From a checkpoint of a small mixture-of-experts model trained on Wikipedia.
Size: vocabulary 2048, 29.4M parameters.
Below are experts of layer 2 (counted from 0) of a mixture-of-experts language model. Rows are named router (the router's row for the expert), down (a neuron's output weights, with its number) and show model dimensions 0-255. Each number is 128 + 32 x the weight over its row's rms, rounded and kept within 0 to 255. Numbers have three digits each.
After each expert's rows: "comes before" lists some tokens at least twice as common just after its tokens as in all text. This comes from a sample of Wikipedia text that the model never trained on. Tokens count by the router's weight.

# expert 7
router:134110196157182149087134127136127111145132139129162121122112172127179156121089168076150143127083139131121082118118140161113103100199176099084124170194081157153151122095085134112064162172123080145134088118045174127136119145107135161104082115108104126123143113166099115127127146107146095120087141144123137114128107113141149147157159128048156123083126151172124201075142212087140200056140133089124097145120117130113171139138059123085168163126140123109159123162132104103075119116135065171089110137195146125093136149131073152098140120103072126097144118104125066153087098146096172166171070078159122108168123142097114172106092120130138085157154095138186134138118135133130109102180155144109118111102207195151131104136162114037106145059124120183122117134132110131141089204086130
down0:133113126096117156118128129114200051165138059114133094151181105117147083111122138104170183149114134097103157110138093169118132129098111137151133108115160160156115206129066139161158138188166161123126160083155051144170142142136175158206133104111141125111113160162082098110136147105128128111126178140122149108132108088137050147160124085130088098165178160192129086075100129151166122142170164128145137122128116125177133149151093109118117053163130138146110136075160187104088054130123111130149110145172074098125146100031141182113171057168060087115108079126182126121091159119120158171148112089136143204105117178154143127168119172159141074123157112147144134077155121137124083178104121094133139180075099165147118135128124147153096095136123105154121094104146119056134109110178083
comes before: "|", "-", "\n", "==", "The", "==="

# expert 31
router:156159151140176096134105114166095107063092142114112174123102175211140111127071141145112169115143142123087112141168137140132161178176108166104149148158126160108142195166159111055117149081073166172113105088128206144091125148112131185130087164067137153087184102111103138092082118119163138096146186100139113173123129095161102147147106161148184050195086144140131146066161138137180111101170090114141115152142152128132107162136165092115154121140115144085122167086151182086171136171144133138097132099098119153162107077086120144127177130139114150114119127108105159117091141172106108113151131126119075059089152138104186093166104101165116144173119139149115129136092089125103098143101161154098107083174147077117075116101091141107113192112104145085065108062128065174178199144130145
down0:154114111203124151051162116108122115125121134170124139075066174102111170171179108110079096060111165100107124140127153052073052150146120178143136118098133099105099109112130145166189111168123113107118054115140093143146145104091124124191206140108095137166102162184140133147167076128108160121077120106111148101183164077125143135138132128143165145159083166141100107078070126165099181142096076107115130131173109106141086146184153106132105140165160206098160143135183126183125138159118140125152119142113143123079188152181115139139118158156145169153170099180161116095151132115120085133143172150122137122074066110105157075093195153087092155120204126072103115092150131101130107128150098119084153144089147112125109151123106070103158103122130071082152127137064102114119127128174118
comes before: " |", ".", "–", ";", "%", "7"

# expert 17
router:082151101147110174191103162087104164086121146136071109126134111150142147138097099141132156152090140173144121151112097163153130098143104160153157112102157148152136210100154112047112116164143129173042122126153112071084153116100114190168160113177094168142084071093174087085165134107119131088120116159123076177126127091047145106128123171148151115063103082132093134124095167131141157092120120111185064118116130127124150135144067105115112192124124117103133193097124085102126152117082193111065077166099108144139114092113134108125130112105139153144141145105126152095140173144123090099175103173123127143185167103084118099208137132108126125131150147147200166115134083126157208127160172151115128117119121139101130142086125124073175136031070126136185158171168088110130164144110147
down0:035163162095139173160132155075068109121141123099136115087133228151150154112126106076096082101130102123107091134086143075148124129151131115105084100132102138171146140136182136142201151062160092152165103149116119186114144145172146129143113122039114094145113107116135116118203143173143112130204108184118119172120115136085156114152044181103167132132097082122111139122113162074094083102175185100121110131081086142161090111139137115133141126172176123100118096095171081149137116124074148124097148127169127083100096108164155098178176187183147165168119116153120134120133086116146087149096138147186094153150142101140047099133113143117137148155138106178135169113179141126071179126108137133136129124170133115117109061109116087106066135137121213141100139153127134175146144143130165
comes before: " |", "iss", "ult", "ilitary", "atch", "ag"

# expert 6
router:090126121092086112128207067062098079080121114123105148168131136138137080137092148070106152179114111126149136125136145100107160161128144130084151119123164077152115134170146111150146144110104131143145140158165112141142139136156166151087060113168125070147096157203070148179146141070086108124155125132148165096133135108169121112084120194161089142185178082190137105148099152129148144117164133114159145095122200075129125159161104111152117090088162099162165142103035170090126131110162110142170109136167153108199080147125100121149131086152165138171109157124156105104077094111093113151192130128125193098131132112177062143125134074173129157097106097071072085188157139115181230166116138130147116110112121147136106175148146135098148071136128125099146098104118142079105081163103126
down0:150133108159135095130155088089110133097118176119163148098101192092091082124130100137152147115174102159130098134100100125174125089201132105158114113124095129113134138119109141146102137084132133142176131102161106121144099098186148154127180102134135140124097126195139105112120221106104126182088133137130112128186127139086131098163148194093194064146032156155142093097102116128179155099115098161088130124093162105100079148161115090121188122060107145124118138132174109145100096096147085143162095125164108141091121105120207094159134124145106133110143128153198142039124174080051179102123145147150104128147131149155132131136122151165152151145166144151192032077192175121113093145144150140105111123145067132099203137076177130102099055166099127153095117141099151132165131160118111
comes before: " of", ",", ".", ":", " in", " and"

# expert 27
router:112130125103112099103099189186118142117159146124088154116074134110108096122097182105141195112108133147118119125114093156131136091127176185136097103169169099112140069194195060095166189140091158087181181209119110129145153077133100107073166138144102133144140088130154131125147060074095125137134141072170135133087139083126112114097147139092148145123095109071086118159148229202071132100110121146108184186109103102171106152150124102124196088118078131120156169098138198140163135164125120184130161159102162130094095143098138168140125144100180118162177151118147047094149077174118089152158082098150114153121129123096113114130119071167147123118202093136136129164134131138106086118100141150138158111167152133185155113156132109103145119137166173147068124142152116088154122139116116
down0:165099146109106118125076122123111131140124099123130148089127133148141138139128063116139045095162114047130150102168107116192158194163227138111140151105104106104151136082109156198158176171109128118134188083155202119177106069095150146115118125105150091142146094146145190130123112132146147105178080140123111089122187104131180150181097099122148091165145103145113131147102063138110127146112139078095115145127120124173091173130159127146113151157099183135118063151123135184189128141039160161135163125185121140137144172158149169129127121103083116047107066116141101131112135140147100125111105142102092098066079139192145144113111167104104162105150118187111100122170144141114097096146041145098074093136132121149127102102122160137068110136103137064143164136150105125127148062158179
comes before: " |", ")", "–", ",", ".", "%"

# expert 2
router:140078124099142076087143178081162168112192112138102148157100119153155120135139161119096100118089101126176098115140152117178129114092135109102126113112190162082165088163139094176145167097178131127166144155162142100104134095136183136057167143099074142070142112121107108147128096123091092059077133088155163041178148167213164136134150143140174129131121111157133106138108161156149114195111136210068133118118170098133088113152141115136138058118168052111136144166162162145110097163151112129185152151117129144132191173091104114089097156073135164073133105178135102141122095113118173165120152119152152156108133104123124156093164094111123126133156047147075108120075135115158146141085148120160162157061069191062154121145110121143144067138129121079123152136090159114150125087110099
down0:077135082085173152143191152139083154171147079104135141132134153085107085127157123091139097150118129193173127120197089139114060191158094073163150116124164163135088145116095138116102095158128145136108157135161092131123119122149093131087155138137091168075123106108130121153177116142116173125130097203167171157153093164133130110097108116156148232154174161139176136155115093160098116115133087135131091144087091102135156144143115087101087147141170083171133182157125081081174069189197100061122129130173040128118119133134119169095112119116096137161185086117152116156154152090127111172182139106151125104155117102129057147022110114137152124116096130121169134117165120131162169143134159125112136106163127146070121186135147153121087111141126140153090116107061114084110070080105147
comes before: " of", ":", ",", " in", " to", " and"

# expert 10
router:153096120112099140071099089172097113082106116114130185107130113157152192134189119062180153169122105106110162124178131119170147125123058194138037152094145162122109122176109099181109134104164133116129122095122138131126178114139131119143108100098089189127149123118089148136115101083193135102106133086079148134057095093214135157057135122115149101193107119116108148076124088152119175178102149080111170116126146125171125114104158124148149111114094165113184186157160137175106131145119172141170152151150108165088103112118123050160098171115154070127126107134134105131158101135178086156129115121059115201118116144108113108146093110112118120119165158178106126132136196103162116184186124160106091110146155119103204135126166104142052081087107138089080151146142150153174157103153118
down0:137138153160103155109114133137118120106131125120133086076148100164083110116168115135160058078129137124117111122186146089099035165129166162107130131142086125095108200133169143130098149107128137111173084149173091170118151112113111096102146159085160126176101180170168107163140084069152119142167146150171127040143175057150170076154142094100127167155174085129053097143117154153127099149231161109162176137148066090153062133132098111113113205093116115134129129109143110139079182107115140070087103109125135160137077128136130142089127166143130120119215165160114142121131131147083151134137127189114141144131125110067167166148131110139111145139018124180088098102094173108136123093164133175124137173136099095101093155099147141141111114107143131140153191129148094093148092155132136
comes before: " |", ",", "6", "7", "5", "0"

# expert 0
router:142173176134090146193129145180102125120118205114100200154111092180105144124151160193160136109132126161065095110165111118094099135124095181148114063117145130173091116090096160181188168147135120141114142063153123121175065154119116117142100099112141115092127221170090095151153149117162126181088104104113171140152101088126142132148173163113124108148206120125120098140146098076114083218064158163122166153082127136147134089095134154110097069073121115138124124168084100145120159131109129133180101169183103061069128117147088119151091169150104083184131157206182108112167151116120152130134108116139170096134131164140097128110098098119109117126118184125095177053144123103148111072160117135137157128115108117113041160125112116085122091107118096118148138112109149143101146088150143
down0:148062131086083156108115108076147158117103156107084105088086110106131083121171105129197165138114119112148088102119141150162113082132155131146135167137093141122129057078130101066139149145118116135165156156143140127183143120143098102062119182124124135142136103076094122124142123104103112114103171218142177107181138121180147192142095192074077133137110172186128189097097141143103144048145066148123081114214095141169151129123164109107136119070121152140128134092108195122170135127186126126159131080127133126178119129157143138135106115126130120066108143133089106187145158075080172166123143125127131115118137255106090152185118177192156143133116128120185105127112144130151125165105094087161149167071055125132117121143171137107109087141158143087089112112133168135134131120107119
comes before: " the", " by", " a", " to", " in", " his"

# expert 9
router:099137086118126147107140131138149155101090108105112073118110074101125165115164165184109168090141128170127116163061176182100128094079125108138091113148133056087104091141132163156113135126100155107102075165156094091151152110101132097114100116144133118124092094149197075079124162167119098174115088121120158152153144181165136083149105145120121101115086130122158143094086105087151156168114174165105147033117156125126204115148136159127074124117163140103063133154123123200084152132113212142122161186088212114113111071100103127076110166152116079112159177131089134128125094125145091146126117122067092072130140136082115135142079106139148169171128098166173182128124125159186154131172117073098112128166138097142154151094113176188146098133110092115114124129163193119091104153209151
down0:091167151190188145147095125150091125143079152124143191084089134127130142124070112132121177186108132130130115122102144105151120132086113106142104080130087120100157118118116170096136145095114129079181055148124120056138121108127112138117189054052123125120110160107126153156088078201177125138185164086137163142051109076130098112102160166122117105107138092125154167176074141130150126100153163109116059114123098135123180187177113100121112177166134161073107111127118128132089099161168101166151151129124096100127152150158145137146097104116148121114170153098144138144132141184030164146113149127073155135122144117070110125108110191123125158156081149074163131106074111116112121132133047134177154193122177111076150120122176112178103189085169215115143132133123141099134167120147139
comes before: " The", "\n", "0", "1", " In", " He"

# expert 8
router:118129157165180073164147168181111096116123133143143131166117136197152088130125155148177116149147127096095130098103173078093176143120121149145093143122132135139194109105129103095152144122152116080092085143074070118190163094153114092133158110192122134130139152119088156107113146112096216095111125090184125156103152145108058112145128080141091152125154163122102091159140155087118121084131165089136090147112156089155115177130021133129200151155123147108012135140116101131063080083204116162141135114158118094132175092139078101074154170122085178157142162139153128117191138095090122145107124156152132109166141173141153132059148129109134161150219080147144068147172137108115129090112137146192070186110092142131076097120114104151148125133100113117135123118104124134150120138140133
down0:145120081131200123128073118193141105164162129096210135156177077131130093122164149155133154100135138151066085125185120137063099157136087124139184160089068157112071096177202123157129128145125125149099099169146137090151145142069153088123160112137121147120162151132101122138152093130143142067109051096156148125160119165135150156110127148074089191107126107093093070194114122086131105099173107101123149117146122160138188102085169083087147126158127202133106116141104163117164177214115118131065178058154143089135126085119146101128143110064097129131127139120129079083075180126129156147165191109127144094146095186070132066140127077129088210130092142098134141150162128131117117095080100128157153137137103134156146135123148152187152111147151129135148128149133113073113120108104120
comes before: " the", " his", " a", " century", " c", "ough"

# expert 1
router:132138143079205126079081109177125133098080126129142183176100131138119176112152117166167060108128113133135168181107147130104112123077098127106174105150145079123142129089146115175160144121124151084073170085157131138122126139061124104152129097173131141108084069106077222133124175174169142104157166119127139161151130134162096124189152080066108152118136112097096118139146129127052110118099102176110160108130114127108105052129132121144092137151143166096199121127150124164101173102208074117135145188144078072087161158168161183151110119132163141085129131109138143145094128195168189080073167189162113140101141073132108115132162157144124092139104109103164122154159152121076109115111150119145138131117096158138087118066073129178176136150170193170134137168168165138105148114133118
down0:122147094152200084126137082170176132117153135127138115060175136140117143118039103110126156119134096075149130119107108148132109150148076092129111057106099187066027093117128102100069163112134120154118083147124096157171146130152047159094156166112105115166146134100170142191141093153146096127144107113098083078096159095110126124132099152136108143172142161112088192167149074176137129089108106112119130166120133102137098164156141101115134153104165111166127082148114160084172076146152163146190140078203089116136088141112114121132168172163136139142153129094073068143080132149129074208090134147133115083118155151074112129120123198122093146186139130117168175122177172130194135158119168077158121151153145122118095159122164127129061160172132184152111158131137138113156154140145106
comes before: "\n", " ", " 0", " 1", " 4", " 3"

# expert 28
router:174158097108107098159182188071085074149082101122106089125181147108134109141164112089103153093138114165112146134108119116115106086082171104112198101129209058080192110099086145109184148165139143169101160160115143189077092153190124115137172108115099105147120123089116122102087113145151142109172097096183141157080129092165179200088178186115086141081171100115098067170129160116111099088116124086123123113154145113152133117161173103144158068152151087140151065132104194122154116159145096125158160071171157107171130141176121194125162101197117152088146137161097161173171139103167159141125120112147148104190128119142131119118110106107143109144175124129128132106117101128079110129106096080166137154117145157090102106122149099207115126088135135169165106164134132117096064132080128
down0:072097161158163132167170146138092142160164210113056145098119126138131139139124144099131095161095097164151165163132140129111104129087099131158083136103126066088148120120183124120165135151178125109109157106075100162139080199064153084133160148142167080119135009156147128157140115051110157064111126117089166130156197180083151130101081173154148091185170135186152141145113134177142113062173122172136180144063183098098158118161118116121087081141163137150068135106141127184126152111135127133176091140161080125157161155145106141150132131142114124086100137171092159108133147144079126119137106126121119173096157146140137079157152149068114098144150164161073107133106114133146132125107143092086114116111146085092166154075098103088093158118161166115109096145102196104126111098073164
comes before: "s", ",", "ing", " of", "ed", "y"